python train.py --hidden_size=224 --vocab_size=32000 --dataset="wikipedia_en"
Below are experts of layer 5 (counted from 0) of a mixture-of-experts language model. Rows are named router (the router's row for the expert), gate (a neuron's input weights, with its number), up (a neuron's input weights, with its number) and show model dimensions 0-223. Each number is 128 + 32 x the weight over its row's rms, rounded and kept within 0 to 255. Numbers have three digits each.
Before each expert's rows: a language model's description of what the expert responds to; "mostly gets" lists some tokens that are sent to it at least half of the time. This comes from a sample of Wikipedia text that the model never trained on.

# expert 28
Description: Career-verb prepositions. Prepositions and career verbs in biographies, such as joined, graduated, entered into, stayed in Montreal, removed from power.
mostly gets: " resigned", " joined", " joining", " join", " into", " enter"
router:159127103150068155108123124105157141151145138105108086151162063092070113134165150167132169088053110172150103068121140176118120157153093087098065139095114153079082150160086135195082162101081126122121162162170115089109168084139086152087166110117123150137160168144112139167082132171111144150078137124095141097096145139140091112066142157165156148081128174106123099167076207181091093115133103105145190154119142115089126174158183175121174115111149135174135173085135168112127088105146177145117137170083148164158163114166209142151148113071101176092135096138081172070097134145115139112174094108148115095110125096132094160112165106160142113154069106110126125108099142118096172086140
gate1:190150132161120050117113163142095071092126118135113125139175053144181152180138125093103097148146086169137202191112151117058067134116104083166117107118164164146082116059138114135124154116068079129130146114100105127111195073119124116119119149142101127166127155127104107121080122120128161112130193165111187162132152100153144138098132160119082154142111154125168075132150137232149102090176133110186186079136081102110125119120123185109145063093089207186097118152123089118091158123168173137149148124170110115149190134154114126122093128127134101098100092172114111080097136115156139145086110136148129111105135090096102097147131142181116045134109159162135141186102155111129151150146
up1:155147189092163140166121130132115163168107132121147178142205075102185082084117127107166158161128120126106055080129170103127134105111154113114092125102092070144056168121119091154156082135087101124152128078169124105184100077119123070141126160105129124147126094093117097132145134189091112191154149146167120154123126137102123177106131111128111100098112123130085116105102132135175148096069129177114108116226202174099119157135125183118170147143136123133119076072071162154130108093098171180116144113124094166084111115216091076138134178092125111140077094146084128121158161140094179146066169082170113171107180151117146141154123189146105123167096110134156130144146118109168150097114
gate2:177125104111109137125143141161131139110106130122059114129145092136114117068156104100162112146129095136130156141122150180127047111159070095103218096136137170070114162168148140124098095122119157078153122099163160095092128117124158181180099084165136186067101112121135118113138116138088116106166129144098178132121156135130122046152116121158123097110152108134143075160153124119179151114191105101096183148092129147175089193126204098119110096140106104160121148138168070082157164056100130111117093124097105146106148131163152130104097070172170124197131153119126152125163061178123149119169079140178113156049148106067185161098132160131083155140125156136147181192131124135129136173163
up2:144115172024169109107129175113183095099054106136088089115117123139078119153122154117116125124056135138171157137150165147197137091149129065164081101111127115138166117105116124117089091154158176129120095143103166192135132138141127116116140154156166132101168146115104181087134119124146158074107162136093156118139142086139152099121188140143144099124138153122090109090166164117086121140118123129121132165067128168138118141132118182111114137074121142129129117182049196149104070116089182151071091157144156125180157109137119168186148136170159152090130124099104163085114199061146091138180113131115153159095161127065127107096123132063107117106092181200103093096137154188078137088112
gate3:151147151142090151089084150115072147147145100172102109188107146123143087154154115146114134118075084101071128105079179131090118113136096110099082142103152072150109155163117106159136084150119126153123166096151152105110116090154129174075138135123158108065125116175088115166054128108157170154104078124147146129076126179156111123145186138147122154112069125125150145140110152113095100132100168181155122131159107124109144164175136156101158113104148197178143168122165176136075222155179114152152108136104169159180121069120159091156190102094077138119125143131138096138160169152124132186131052135143143126156115183083083143076129080167158104099143169127101177055091069186155162113122
up3:098158164220134166096106101065130092103119135168131080121133116098077074097166119109145121118103096125117088166107140152171134102106132113127163139137140130103100126135142094083145108139109136088098177128181055229148136116145135161150147109097165135094120085108136131200134079135100107140121120120158067110109169143147077160135154093130064185128079115127147098148050164069121142110169116148145102134166139149187193091100121108103149130156121114165173140113119166112090121140136101176164069123058093154148168112163149149134108135119104102116181118120096116096108212107204133081144108139142135143118098141104114148175085141120156116138161189170189115122145118172023118130112
gate4:136186146099117141103140135141154148099116119119120100169183100072136166108113175109133160097111088081202133145151136149101114097169040098119187119120127179143182144159135091125163124146105079094099140143118151143095121086141063141169094133126160115145164134112114119157109116154091123093140130193157176075110126098075131136138095208174113138114137153126129135114116155118152159098117104133149150106131141147097088052120165155101091120176163157171159163114139097117087162115128159102095170100127164096171140183148142145176159175070091143109131159130054131079118127112052083098095064086155079091138064159135084141184183123146140083148128157143132145115094117111097063122216
up4:108141125149101162184109099113100125179062153113112101086089101129177191127128109152095148114126135067109165127148153201112147114086145142127123143118163145116142115131141128086163130100142108146115056090078154177112127107126063084116115115090086077115166139126153170167144140135096063133197115135149151096095125141093108111090107206173104158123128223111142145168161170107180144138149096112062146162084179061107166073134157185093078049146153088112170119130140101124125131073204131113129068155149098152110191125091134150146095168120151102152116142175114155196120141142134164143138119157126130133096188126140076159114101134117148127145111134102136055150126132072149112093109
gate5:114132122120101104137086124118160014169095105121045088122154119105115153141120144163147092116093097172114168105168118186087069130132118054102132139114127121076161120184090151093128103107101198149151073166153173139145115130145101177187160107121167153096174125185124120128119170117146177074119127145134107135157146111129118075159158154106106117141081173141102085122174135146161072124086124136158088160134124190170176157115200108091149121161176158103157091122118143041076123085127135158153113088140116171117166139136189119113098097164106120157181144152096179104100058152169137140147096126129172135096113130099145141098157085102077111114160150129142173166056118150121142126147
up5:103133091180140104150116124137175154097090098085100116143108175170106158060131109130047159156169147130106189136136144134080109135143163130161111132185145137120134084113164136096200093156125149094126113086082062083138097139148164120110130146140137165118110121194119112158103105095139103109127161117141147085102150168186119183128123186119163136133069138116151138167127142115146149156074157115114152094156132103037105078159115153130080159163125159169079098092128159174129155106099126111147173121095084121182110121115094083137119203122129147142088139185144149134029149142157206082101116074114095174136097101168116128120139147152113127168190104129135141081088083165061091098168
gate6:121149092110199142083141186117162157139113181103158191113191080144169104145132132104165108127136035116083152073102151189111103148175079095105154118095102159131083128117175120188159103072122126091142152129182160125129149079112175102119102107148104110129148112148156102171123114175110099063163075123162147097084098125136090143101121122153093127139147093134192079191164078074130107170137142135129187143124120097082154112121160146068156135105126163165103129074109138140209094158116145121169117110164127149114125109156171121079113040136119167098123109135149091122097162114196138116159101062140066144138110136129137179149142130128116092150129191119126160124140117078103183094150
up6:151146121193121164168109124114115133198187121065130157144105151150168162113108141116155164097130109133108165116100157144055148137093120109128166077104096146124066129081138055173144088143155093116133169114171138076146131092145075111096117130156175109111121092174131135107121137130089111180118089156123044155152109145191103134113124134137115078083137099154186129171187106137147139073202097131142117138117117129116131133133123134116058164098236110176076112180103113111163112142111148112194095139157119131131057065192120111085150110140149099121177100094101110147087147102188084133159197075159107175146122150108138093153110113114127066105142103137132144183132111105151102120117
gate7:091165102116137129122119133186140110082097130134127116115091129080079123109164168156093134092131148166069163115075230158123161166135103110027123110124150166086185104132099056219145177125091076104098131130131137096169151088157135177111114102105086123099101147131111179189120123144139160157099110150142118113101149138118137152082113083144125080124127117106150120199148126118097152172158076194060116111119141156157086189111087118116101095129152157163194168078146143118087090138127134142148087129131121151116135098097226093143112169107137125178128138130120163119104165159124144142084147109093068130132128113153118141110112126119106120136099150149126116043164108199122193089134
up7:121095111115146149114184120080112150148096103140106119099126035100096103128100119134145143156079062126073139146134156210146106098098082086177108098126052153103109119118130148123138101142126144149164159125166153117140095153155145117128120111138160109158164115145086158200091131111133147184207161125158150125161127139101129083122133117125173141088113178144133136109150191140140102110156115175137164184164088080084121148083100119126152121150154111130195192155022086123123167098209104145069145087196109153065116144125049136165129128100111149133107147074093047152144197121092138097112141167143132163119115119136086162127133122129104101130082135143114125115148075137098114187121
gate8:107167150086098117131106129087155169130146084122151038102112090107102157110113126142132101120067183189122118139132159166148117124136118053135078129088076137088131151158173156166122157156127112102103153142152106148147092088177137206093133152133130150107096141187117146166141116176168202153103197160166168133121131077091088159124162124134105136081111073095083137199098140113093105131175122085147110151138097096136088133196089132082093125118148148135157173094074145162130134150117158130083106134123110127206118145149162124111132121072119094206149119126107156072096155110064131102120087079182129146103142108108202159095214144145161086117088098137136128109129098152083149134127
up8:151166099131153117146123124184191084137148139084093084158091178107119155166100168077124158177125155124175075066100072098178110114112147135082124125147106076069090159094072093124126177151161150160082173156134095146154165154137123146095126109154148115120060154154108117100152147115130149123070137110101106137123130097134132161099112068068075115121164107144055109098117093151173143025098063092203152141126148143119085095148120142185143148173132147131191141101165142154159137136130120099138121129090151154167142094111091145068147144148175193095165181097126117141102158134131170131076084190172144117082142154128177141108148132135100134091129148158151142116165076164101138177129
gate9:149143127088098158017188194101100106088160087149154086155160184096117157090186153091122139100154143164100137128137114128131096125087113109113101146079139098167114136125119207117121132131240093116085112173104135137095095087163100130098159158068103099151175120118109082091116119187113117145185109173118088087111140081057119113136112096155168114113136147067102123181119170152119151147127130105147151059151104173039180149145161129103132115120116119128147157159074127112193088110153141118196146163114143109116165132129104136171095141081127167152124198143141085137176101132106114142132154148116153111099135144129107124152162084130143071148200125106110105143090141130091136156164
up9:106180130137109133154093155106112174094153118069169127177134167123085125159077102151121129213095141100162116130169163099133122118130109167135047100095112114153089116067116067143153120129097106153130117195168046127141121142143133122128122149100108184172150120112118161104154103145168104153133063189089063149131041125086126102129112165139189120152168176142163120091140144110100148068138108196117161096151125174107106077167117181061086088145169116172133085125137129141129133165087120083118138110138136132143082110091075162137132151147168189119141134154120174138117162130106148161142130101079094140077134078057126129126117180182116105109171141149199161112158095133180130133139
gate10:078174121161034118105115147157102180133120098078104144125136091139080120135169137140097167143084134183147193128089152127164141166134104127145099117125088096114089110131127081127108197133161108073145136122156162106151148082154133121123128126147164160134161122124107151129122165154118144104064128091113117120143070128142094164132145096123160079120061190122155123123098146166070111129166149130099157135174150219098145073159167164105141162151126159148100177057068127177137090141146124163113127170044123156150070098120152099157164144130148116127158220095113141164171068121117121093157117111103101157159179121076122130164117111100143052091114196128154140089093100172090105155161
up10:149134067143107186161168155093060116153067103100138082067121103124116174135122099166094188142116105095075123121133115169097100108143195107122120148108080139125139079120087097140108154181102077131111105114177123150093139167135162095135153172102138120163139106193134155201123108129151101129095142125120166133141135122108144109106079139099192115140160150130109160091168124104162108071096191186126088099112142100167113119183128141106156115157106057128170096207149144134142167146151131095100121103113168132165104160181148146135111102103129105152125087160127196132113099068153167101140098148120030115099150150149081049153102184141121092177164152198177154142166126152163140106123
gate11:126115116125110115133093155129133156110165123109118144137103119153112142150176125163116175132055124170134110148157179131182107140181157090167098157119182187153129142117087069184049134132127176165129123146146200155135095095171102155166110153158163112113111128149076169080118098173109165119129094129133154112059150185092099137143115132160145069172109116141125070080083095162084095149084119087178111173163099139160151174108110084116069148112157113140183203082120141099109162106150152138166112145132143172120077077024151103140160139123090122129178144147083155186101154078115121122112093143143085170151170158088118104084071139096114115140143166142130183100112102111097107106161
up11:077097145078107130110158111102105152137151131161096125145132109110136142157136095177110078119110108110226111172127154124145149166135139133189159145064102111137122146098177115155136149122117090073143123163105166106094138080113095095144211070161089106173154212093114158168073108122149115151132111116123158244104163179122100145130118115093081112184101068109140097141115097153086135162125138098140181124145115119127114042149116140151147089150126035127139134141085088180141072130128139196158056115114097124132147131124107136091151171149158105090181120136101083109119144100140078130134182066169149112097156138171137121111127128130132092103083115141134087188145118144100115153181
gate12:172093115146077092120123182112122141168199150161123155134163075124121130106048157144135102141157119192095144096134102099126181083178149119135129174103102105154090157170129060201125131125127163131089103152141074170134137084175151089095128115104111109154130077068155172119088190170160173103144129161137091097110128133121079095094108109154189136165130104064122146107110162084146069141122066126130157111107092093135121094165163169123126064113159103114088105119140132156083159125146129114091049103115146126090139075103145124083137130094128138170171146172204179092104126128117162102181090172170091168122116171121151143152104159178169114094133102126052141154152153082122144110134
up12:140130203103097122139145142130123090185103161146104158097147189164121132101162116108150103120079176140111114113138134153141096082153184185085116142115123086154171124138048096151197133144143135140097121127088192115155118124144051193107131109094134103164124130130054120095129090072194116156103137136137070162121142126176102159136060202078129143112165131240151114220107152139157161119137137098120107117139178136105100095111119156149142142146108138137106104122187095123194137159165113108092122107111102165124115156106097188100080116125140107141084130137158093140144158131134111056108152090135129124151088150141170120119108151080162077154111166127165080122099047128181136121103
gate13:098175113136101103147122198124183102110136118119141104145170117116148118115115027096104186154075075083169139190186191189130072134129035129173170146073116159091085099091167130170128173135122098169144153099133065114136089108134142137097178173089094130096128120156134148137144154059099126178145119086124091084150107085128128076144102152111147154092109087150175116158190149080129152140145202173152121128091098097114159111118110137166125144143130086140095133073081119110156083136126078135145108105082169114122174115148141136076149106185071166147156125133081161169085154150135139145151168093152153109117138094117128161118148155111165098128103141105167145083141119094125170085158
up13:157096139088115138149138115160094164157179151124128137166166182065163184120157110142113125138109107076152152070144173138162115166085138160149169129182100144145125146124189106128126201159138136105111089067174148095141138130065118062147158162083181182153130082164113128100085091110123114064111080105077084165157093122093132072101088131102161129167168136145175110143235064166137162114155142142128120170091105089131151133134129092159111148114157066127133105097099119109139041140091139158157139112183131108101103138160147170075125114159126130191133133089118116159136100143122098131183087186102130117118106067104069129132109156153194127159137120119143125113132159062085130107137
gate14:085165180091081116174081122171093133166091099120074190090097112124120099131193066149119142097082117176123166092089160174091085111136054154144133153109139148150087169090092128168119105136122135157111120144153121087110167136158115132095120071155096169143158164141133180108115085189141146133094126139127107072065107158124114107081174118102180126140091098121139127146105187111083126119136153135161154110111113059146132054145212152111118146132108141146127105132136077154103157129112197098114135127169142144118090118108112128145157085151143117074137171091187150163147049138176097185152128137176137139114137157073080175165155115165089140147099167182123195117112131110128131060160
up14:158119090208105118178139090164166085143107138156116091159140093147131135136129105113127120099142153120156114137127100146142170130118095110124202139122164138140169125203070092170094054133151135161183106155124177117071198152166068074146124144101151163134082161200055100122104134098098084147136198074141149088149074130212074140131093161135183109125167170156125158114105081114094137134054118115161134132125128124116103118081118153139128153126135085102077175179164113101088114117152113154169141118136088090130118087134112175142098113130164149120115103134133112120120147132134097118037166160105134144114167092141103192074139072133172116132126176190083118111177161115122132142099
gate15:127110161119142081106119097103162144084122104111204159108129157115064158133191068171086148146072120153136178119127176140123125091081061140189182140149137138147132155105154097163074119148122078125128154176163133123126162098184159198090095129120101126128088138138100169129112143088144061158147143097141122100129134146087099105103110112078134121149131131126147185141129181108085111077156101160113119072152151097100096130154170166123196110151136137151092135125164111112130167078132170157090084192129127079185112154116152107139106102105124175069146100104121107066143133101163115071101062172154195138145133144100081176107151091100148062165180160145116133077101148103139132115204
up15:182081106136090077123169083136145076127055127075156133075094179136132118108103116129068164117196102129127154119116129138146130127130161130110180180193133118181176201148137153076148125076183157055122146130130059136134075123114123115112123188117120125168162203134154077129094143098154107133098134075094104150155120094166180135127148126112120098119084112118129120074139152182199101167103118112131118175134068131161109182113101083181126149128149069135159089162116089088139143126125144163196095104118175133115120151093107116120172113133085145164120150167100091132146111126099103105099167169130124073118140133130160127185161114108165092114118117107075138209153069145166136122075
gate16:168140148146111111119133138124156181106151111149166136144133102077075133142136117188130133101141164190146128115094154124109132053120182129117081062111121166137125063150119120191166151188155093076158105118152131098154087012120133133108158170158075108126199152142107145126087091144121180129140104168125124146078058065144127090175147101104125097142147141107150108140115134101103087200134122101108125180172110137106138126130121134174128159087179123185126194147128174112153140070165201130109145121129099132149082076185106134153115084094100103096149141182125104110166148113146168143128102118113058130048116144098149107117103106187121094082156110150117118095168179123144166094138
up16:119150099123113117138154050097130113099103088140179107140147172160118168102115132096129149156186154077100125155155173157102105122081117142073094100126142097124142129187116155104158125136135134195186131030055086094149111183152157129135143118145138132149113140118222025151132130076126138082150132065128083097140094150128091157148096147120140178137075115154135091173081121145101153192102191105110172104157173116118207106150142157147099111200115114152119132135138113092136118066154130141127073067167146114162127128123111103086108189123124136101079100161169127117099158175148108112117129184140145150165115093179081105074150140073123151158125101081116155108139104157141123119124
gate17:106133091107113080132171168105059147123178134148162081166105093101102178125118133125134114121112126151079134144086161136102123164149144037166074154082164172095058093105035142122100069124150041181122149122096151123115140114165092137169139140113158108096166105142110160136178131058098157110124103140140137107122102118123139122111117119159147088100137112078081138152120105170091115158099164177101090195163096157138149149123115153105161149096166144161201167123096123119170177128162155191103202106113062163121130100120171145203077107109129132135091193168113155115104132108113108133118112152134121112117122169136061205088103166112098156141125116122119143112146187099104132096159
up17:140152156121097116143148141161129120084143146129124166134145095156207104165115165097104150118061120189119068096203044130137100120121116148160168147141145129138168163141185105069093145168184165140110131144142117146148033107097185147096174113139185092099094133198120152064131155067083083167096145089120177129113110119161115117147150125140134131116122141143136099123157134082135115091185147116203154115132067185106122136129103082124101117153121130123127129094136147081149151168076151151169112102128206116051107131122127135133176134119138169086098100161085186155115140111166097083117127121100115113133119070112149150090115148093080093179138143150025148143085101141131106134108
gate18:130155085129103114118048151064050118103137127157115121068119072149142092093142097160079136104126127138135121092089156190155142123117114061175142130182088151061137144172143106225077156140118133131111118130130099095160210100174130135103161142161153177139107181176140089129097138125066146126025154088135102124110126151128151162124093126065163126137151164160118149119127186111154139088188054127150145144112177144152139093124174123101179150117134149146133117066145120139176162099073148073107096104140144123121105151148150123112153175149125181117137094126167150090143172152056148136090128141097148112179189155139096152091149141078116151076168139134137095146150109139136096122141
up18:162135082138126131112166122160099146106118125108109064143152124162157057230093092155131113123181153044126123120106130119059101129131096140149102099198138109127092145106105155089155133166153148112131160103152097147123058182130166104126138098139156118115119100093229136125111106137057165130116099159078117117115150158080180146110129145112139153142077151138101150100112184055145176140151131128105122096145115137105144156113097134110106120082102148131105106145171161070090133128114121172118158108182078145161163093202153068146091127084122124140163139200099145152113164170210119150106128216116113117139109081144172146172112139110125186143161098167136139096194091118140088129111
gate19:133145109111059157112089124077122134101078120138144147114147111148127056080108057071128154158098166145129149081160166158219076098218144099097135172112117139138159155146169095159090131152147115097127143102099137074090152107132180110104128092141105101132082156086105106161117131173158096167202152126130189063095142132162068109126074129126108143111129088106072141160090138133107123162142190114085119114096150108084149164143143153131101138104164137156164157038149154145136112177089184101106099138109077162182141103099092147131165139074096140110162120099207113165141145132105117182189133104149124101123168138158170098126137159177129115102151137135140146112125147123120186115195
up19:170189132101176082122091145133126163085092159147084111117142140138147089159069143140171102118138142093118097158174117087128120095122152110133180124108123122100148190135139143088170050107175138114143116139090104154139131093167057115131200137148172111157106081136068125092136137093109126142140154126099160103127117082149170147127116084115150160155113100158205058037108119158199089172154124109118116139170089156184159110097128089146084119152175142121119112147093131085082134162165121120108109122102209115108088153140185080130115113074182141110115157143070162142093134107106117120095150076109071155154143125171101198168164172183104165169183107185121125119101150130147114136147
gate20:116197151134168156099177165126122104068168143121131098114136073102150142095161119100145126100142112172164161180111176126097146136124072103097130202102138176155124140076137038146079118148116145132151160165173112159088101097141100139201158093118133115089159179172126159079147176117161139098128139110140123093086133133192067080086132136139125126131140154114075149098139153057166114131164117133133137103154111146144096134098150083099113072148160101147145146151107126128093084149123138146136130102120134161153097069163151144176125142177125155175106069116129162106155084142150130051077131163086146060139141133088077106068140139128069112173075046112175184122096134151110186119096
up20:098083119129161139110185162097026070132177155134116128158087103118074074142163134130136068143137154113118122167155153106099111137083109127197109119086117161154076161173091175158124139086038134124114109135134123195125138114168155142091144117151101184103144106151161059045139118121092126134129125141126128111078180099127169126116165127188100116165144168098100147168111201115099138150170136178132065102175110158118148151156099139091113090099156098111126138165125137147153112215175107131087139138116170168102150137097070091130139156131138163095180133098161117129117140105121126148095142119107174139187093197148129113074111114111096094205106119117075131081128130124162104170097
gate21:129141080129083147176137098102041089156109116145110104132105145093108164103210131109061134143125084116131198128171152122087106108131049103121126155163184097109114149101147125161126165158144090156134102185111093113115119082152117100083176146064149130108095154149156161144129145124150171143115143120159131124115122101158082107144125113079154155076100144117086168181105162093160134055217090099158172126106119182113100137138139150140106083200123084115098113128139136147100096063149108185150083157101123135142186082138120123106136077165088150145143131157094115171182120136141108134163134142137155090148158101162097131160189158135098121145086153140132112086214187097137130146213
up21:161075103121128071104103154139107084092090108142164160132076154135142114134149127142138133101118148096125040106099100094149174078145213147085105116170150171078178155131124134095121139190092099087095127089171080134112185133129062136189135101195129104160111124077120138127178121111170137036250157137111202076146084119147145125129095124126139085090103137088097156160119140125090095126113107130143090074150142121143140152139122164154174085114121124173124154164115173120156135178157176177168142110139094118143091114168114143124158123135129121117124159168173087137173111085063150100143166176142126094076086165110130128135144151171076097146134124135134120138061154151113105127148
gate22:159086169089096059151123153099150130157160122088154107095180123125106056133130138161120148149112159140085156107093162156145105131142107093064103115106101099133096198134143167145078149137122125087149104135135066147141117106127153175082092083105116180102119143127079108148099095185176098167147056116141120106113067129140129118181163170176139141149096160131166081129105182164169087130105146107051161065114154164098106113183192161120132163043069118142107111106114129088084145154146176080107112143101141121120154107100152054158144123137128155098134149106124168151124163173101172171134131132156156145193168072112111118172141083189106136112187151115060159088133125134134155132135
up22:136134117160099092106073143084168141071109130129153108097072160082160183127161104141062191125146076139137084125142152122165105121119123114139116152146136131106133137150094121157110117132169081117163111143160127160178135118099138191140166149099128072130150134145107099158106179082157147159077079114201111110087088101101122095101138142100098126093077162104122130158124174136170138108205125148160134158078140117121138149147149126154151062125143156106128045160113149155113173143086136066110144113120099167134168174068138130145212128112143194162115050141090145049106105115177101104072172129110134097118133101160124151077086142147179152105080102108160130159204137102171168151187
gate23:203150168095158128036115146106145070111104131126094109153118197076123158140150109107151163126109202112118108145133135159120053104114162205122111117103115115105115143142166180129039099168111086100117058124113141065130110088122089161099169151100090121102085136110095115108129157141112092193115090143118109142120118131179118156161130065086143107129088176107105083168139130092129110151104129140161158121168187182111109143190129132137109117113130113141144151060130172192173150052128133118115128117096192128117122142159167138175124113128096108173130176179062128161127041120150103119144157120115119086153134174135146106152117145106114104085061089104146128195111138104161140159132
up23:132121177159168138156133127156099096165156107123092133102105178135100152144093117087079155102099104109125079135144120137172153201135176102158068090111139167141178181142128109123116095114084108135085120173123163095115146161118132134070067104143140180079168151159116184146109152176079118144085157176152134142137145191154129089118125129123082156153079096099161102187157080132146178116084146094127111114096096197143106101079076084167124180067126130109111158186118158109091099102049111119165137168138093112140090100107187111129159151123127084100166120077156128068113148117124078146165182160172132138067097149112149121096189158129167128127109187169097180141137115165160157088152
gate24:130182064114092130110101148142115109166104113132043106074130081144154152106140098158119205115141107122187142136159145178085101069108108129117105146125090134141127137164124107200125082134171135088170133124144119112093130147126105156161153149138132181119098182147089166117133124134138110138092142100111126138044116161172079129162087169115152161098128120188144160120158153139107120072051111160117078132138111122170088088148142110121166172118163109190141129131131135091076121073099116158099085113105183118087098086155218198078151147151123131086118108096090132122157137165155127152142110075090191126154190167095152147110162148092105147057107167088163067099098144172130102119169
up24:138180134131075106120124140113074154114162141146069212189124153100145117163108109158115147139106123078142132144072170093155117092139078133172199109140149138104137142129153186172132126153098163122126109159099136119096154100096086145126136090131133214063108057151154066150104130079144093166125142159118134118136168098066138142154164075120106099149138152147124149133114137130142113141208151149159075086106118191126145122144126051133094087107112093116158138085094161145152110117102071075114124104087114150117117201123092159169183174154128121127137139089194107127173207111168138126154122070199135128104120143151107122104139155098162121150180093080107105065140091166079131131168
gate25:147146101109074207056125120115107113126115089166099070125046132088101116114148156095155127162121128134120163115163135135122135183168116084120148127130134121158123117099141100179138102099111153139129100100126125091111135117152130117154111126117099094138167094176094076140095141157158125133069133070141120123142126123152110153098110100125131119182147105049106146112074128104125147087120092124209167143085115157125123129136126173088138120125156084172142090116175151092111245189067226117105147110108105067132120100151158120178150118103114168074186141129065131065115152139145163117074143132217113164114094140166123149113164152139133075178146072117152117143137188166121171137182
up25:109122179161118166087102122146071102079131117120163128122141094132145141082104168062116072178107159191137079131112133083095156138108121158111070085145131151120121170136108140154108196126101087150108096120099163163139134125134174122148102122108119115178110205106092152097120068151110132102114117094141137152074166123058068128098162082071190134119150167109150119118178174088159158156122170160070179156134165096171177155100096093139099172043102168126111133058127149127145177147176119196116113114073139153111159141123158117131135138115101127086135092141174103130116085162132141152114140124131149071127141183137194143123064151138137085076169121107084155180163114113110110068158
gate26:126123140132107136154094167167103139081107142207136171078170119097157159098196161117145166128122207146138074080124156113197145155139081111099116152118126134195149146110173103228110150102157139171131130138097155165117103073162134155097080108147134133091197128157133167139187167169129107184073151109119105131076155174137082060132095108137133106082151086096114087088129126113049113121102121169112181108136167143117137108118111132125143130132087130102117181138156128123120092201095117134159164137196143112148098035135166091117131120078102101145144106111123158126097089126125088123141176139113096118129183096103152127080130131126114075177093174157123140077073119134165106138159
up26:183098114093170156110120101118146137089120129119148105202129149088107128140116144132136149173171141050121170124146077130104093155146150150098158147141168171110092120098129093065158034157147238092106127153093071178102137091117166093158171104108131136094113183080120128134101140086191122138124134117110097187150117116169108081111148139141158144124088156100113171160110137039144122185137128156147083138171079136133100115127155094201126094134117048146135095131159203120092172114130124181151141080159087115116082180135151123097108126136117120042135090161085144172198148151158117097115113164152105128167141155117104113114124074089134121137100117146154166108133118113076124125152
gate27:138180161125111086086119118120137112132144134104153148123124140136127120157174145149114135108074184152148197105093092083169133141132075150100122165149175095088139105118128109097057107153109125095113151123124111105104123110154141154072094090141190187116107171102121104109124111125128144171119115094092116172164090163054123084222189113078179111097137144165121134122108172151069187128196079130122159111092105113187143131175138116174198152112095100132175116140096131146132127141101187168138148150133092157167113168141161146119134115062068164103187122062112146132145153134079168038133121140139119104192192117085101141130116141072132078116126142123165170153076170104099107139113
up27:137163105088124116150158139152158142139137055118120062127095114126102122136102120168082143131129134127203111108123114205087075137143158136117105146134134093077128146095123099112154102121089074121182108120144133113118105147154081169117165118095076172166092130150097110079096112154069114111172153103155126141119048129147143132084126070054154141160085179143185131130070155099186044140095192100187096151087186175143147095139168161115143127173082136128080138158183118158131123126153104140135128126099129180132120137167148155169117166099149131106083146141214182135122122128073121088103140122167089113073112180157114138132113166110200120124122134165127117186164105118078086112176
gate28:175147151104086138152152182142113178130188055181110118153101092108117118117169082155165122057056171163167118122147148164136136114122073122121116115101127131121081131055102115152138148186125120099079134108103059108166100023140084096121136083126129083157150190151130179145172106091149116139110135173141109150090145099141112092130181071090135110095138168166118157180163128105069070089123131113102114153117115081143137096127132149083162105098152127139091150139106130141090176129170108134093106148111151165174125113111149177080145086110107088143142186127120139153079155139170194169161162102126159138076131129108156154127129188178123096142124114124129122164145210139077111082174
up28:137085155163187131127109141109190159161101132119171148109139124111185057072140142192088197067106102087141152155129089165125174089133118183130178188101139194155127131086113158134040157114104121114097114085118100114163167166111165058037098110122089137101164145146124149108135172115150129087147172151150114082121118117110097147117138167154145160128115150150134093123097164123136096162118126097155135136127071167124148087114134072154070117175109118098113134118123146109150104148138141088138142159183103124173089120114159089174154134148122101219092095145142159121203114134112120155123172078122153128079116116113111183093058181112133156140153094156097099079147162131138053116105
gate29:145140046135145150114113155090121143133116128074168115204113122127153201098188128138073104175097155151136134100167140092106136175130124096176139157105110119135094120094131129147144114122159086113134114148131186177116130149171152142142074122137088142092146101143102163153141145099114098162040082075125110106107175086076060109132173135171145070112167102141113142158164154073074094145155110129153133169141129040137109107158109140119138147135093129131137134152089105100146133174111100119110093094140146133158125066149140169077161114111059127158127082080080194141127141188115182158175100111109142093170169105192168110113103144187091157122114130128145169080092164148067208134146
up29:159137114059131080122172102120173119125131102119080155105155157138062116146154120121142121134102118106156089171124172121163146131146093130172110089104136128116117087082090107129149149154159109114134180118123090111116184156139142140167141104150185110117125135164044081133136208030138121154071227082089189172146120110167157121112152127115149127111144106164153146202086117106132151135137107117134105133151135145141112126142140105138112161138113108186083139187133143093187138105093120094104172170197123209146118190144113163130089121122148166081108159112087044089112075150148119160062150092154137113153155131132084118132119102134102097095190179085086118119089108139098158155074
gate30:143124162119166127088111090079082146144099065136127127156158079090100152148157144096155151103175148174136143133117136087120099163123101100087103158118128153149064081128129164141086138116134158125100141114200098064085083129110176143135168176066110138060084138191126128127122087151090138127095079087164140149097140068095118130135150120112143146129093157109120105119152175080132148165092172134177076131149101072104139130123149149139152110128124141181094090112124121111141099132115113178153131097112170142104137077200138141148156134216097101121080082141081175054187166148138084131138112079138151110150085141100127213100225134159101144121128132088157150176114074182116125177145
up30:163153070117105151156156116160113183107141065108180154137127086172171138153127085125155140113215170075084150158151121101140107078135115189113112147115090162152050124096130166155141139185147076139182131144101097130106117155103162064062147108119138172131122151150125064155119151174075085171081109122125162131069102147125096145101125074101090143163112098111120151092157125159155143119077156134140153099106154107071064136111113185119113137200101157133104143144102191159146130184116200114123088126070130089129150119116077122078191177130129125113089109201111112115134132118143145117108171101118126068144108130143112140161129145151213092159118129150118131126108132106075121069169
gate31:157150156190085091192133220125123071151118094147092109124087097112098126069103154129106111159094104163115133141181167139142106141135075134162134179097207123096142144159102075142086139167142127137159104119100090139069107085136087086152178116115120105120104123177121094109111138177089105123098123159159095171088130150108155159125158127113152086127047136124103096135178146120131147125156154131179122142087155109103150181149114110123133096075150128148150164123159186093148157119121144126123178160120144170153154131070109126101106095084020149153172191134093121156113109149114113048190093125119106103121151132163109162038148099142100088154102098101085154099197105107131136136185
up31:115113123129098121145139126105102159180125126152150153154134177134098181104147117113154062091153130071126180121097068153083169125085074070111184092120085133069148163162180116065125123172179126095165167148142119100086095124136109181177141125086142069171206142150082157120146117111101138133117126113164105045113112119173112136086107060124183147155098076166057111107142120111135142167124153198147123107116122140145157169178118115127108108135145154087214074156126129162110099084148142134153125112089181112113137136111064131102150117168127148126106123163122116161139129141181070127195111160154084097119088162146095155091172129128153142084119129104136169090111141138165094079057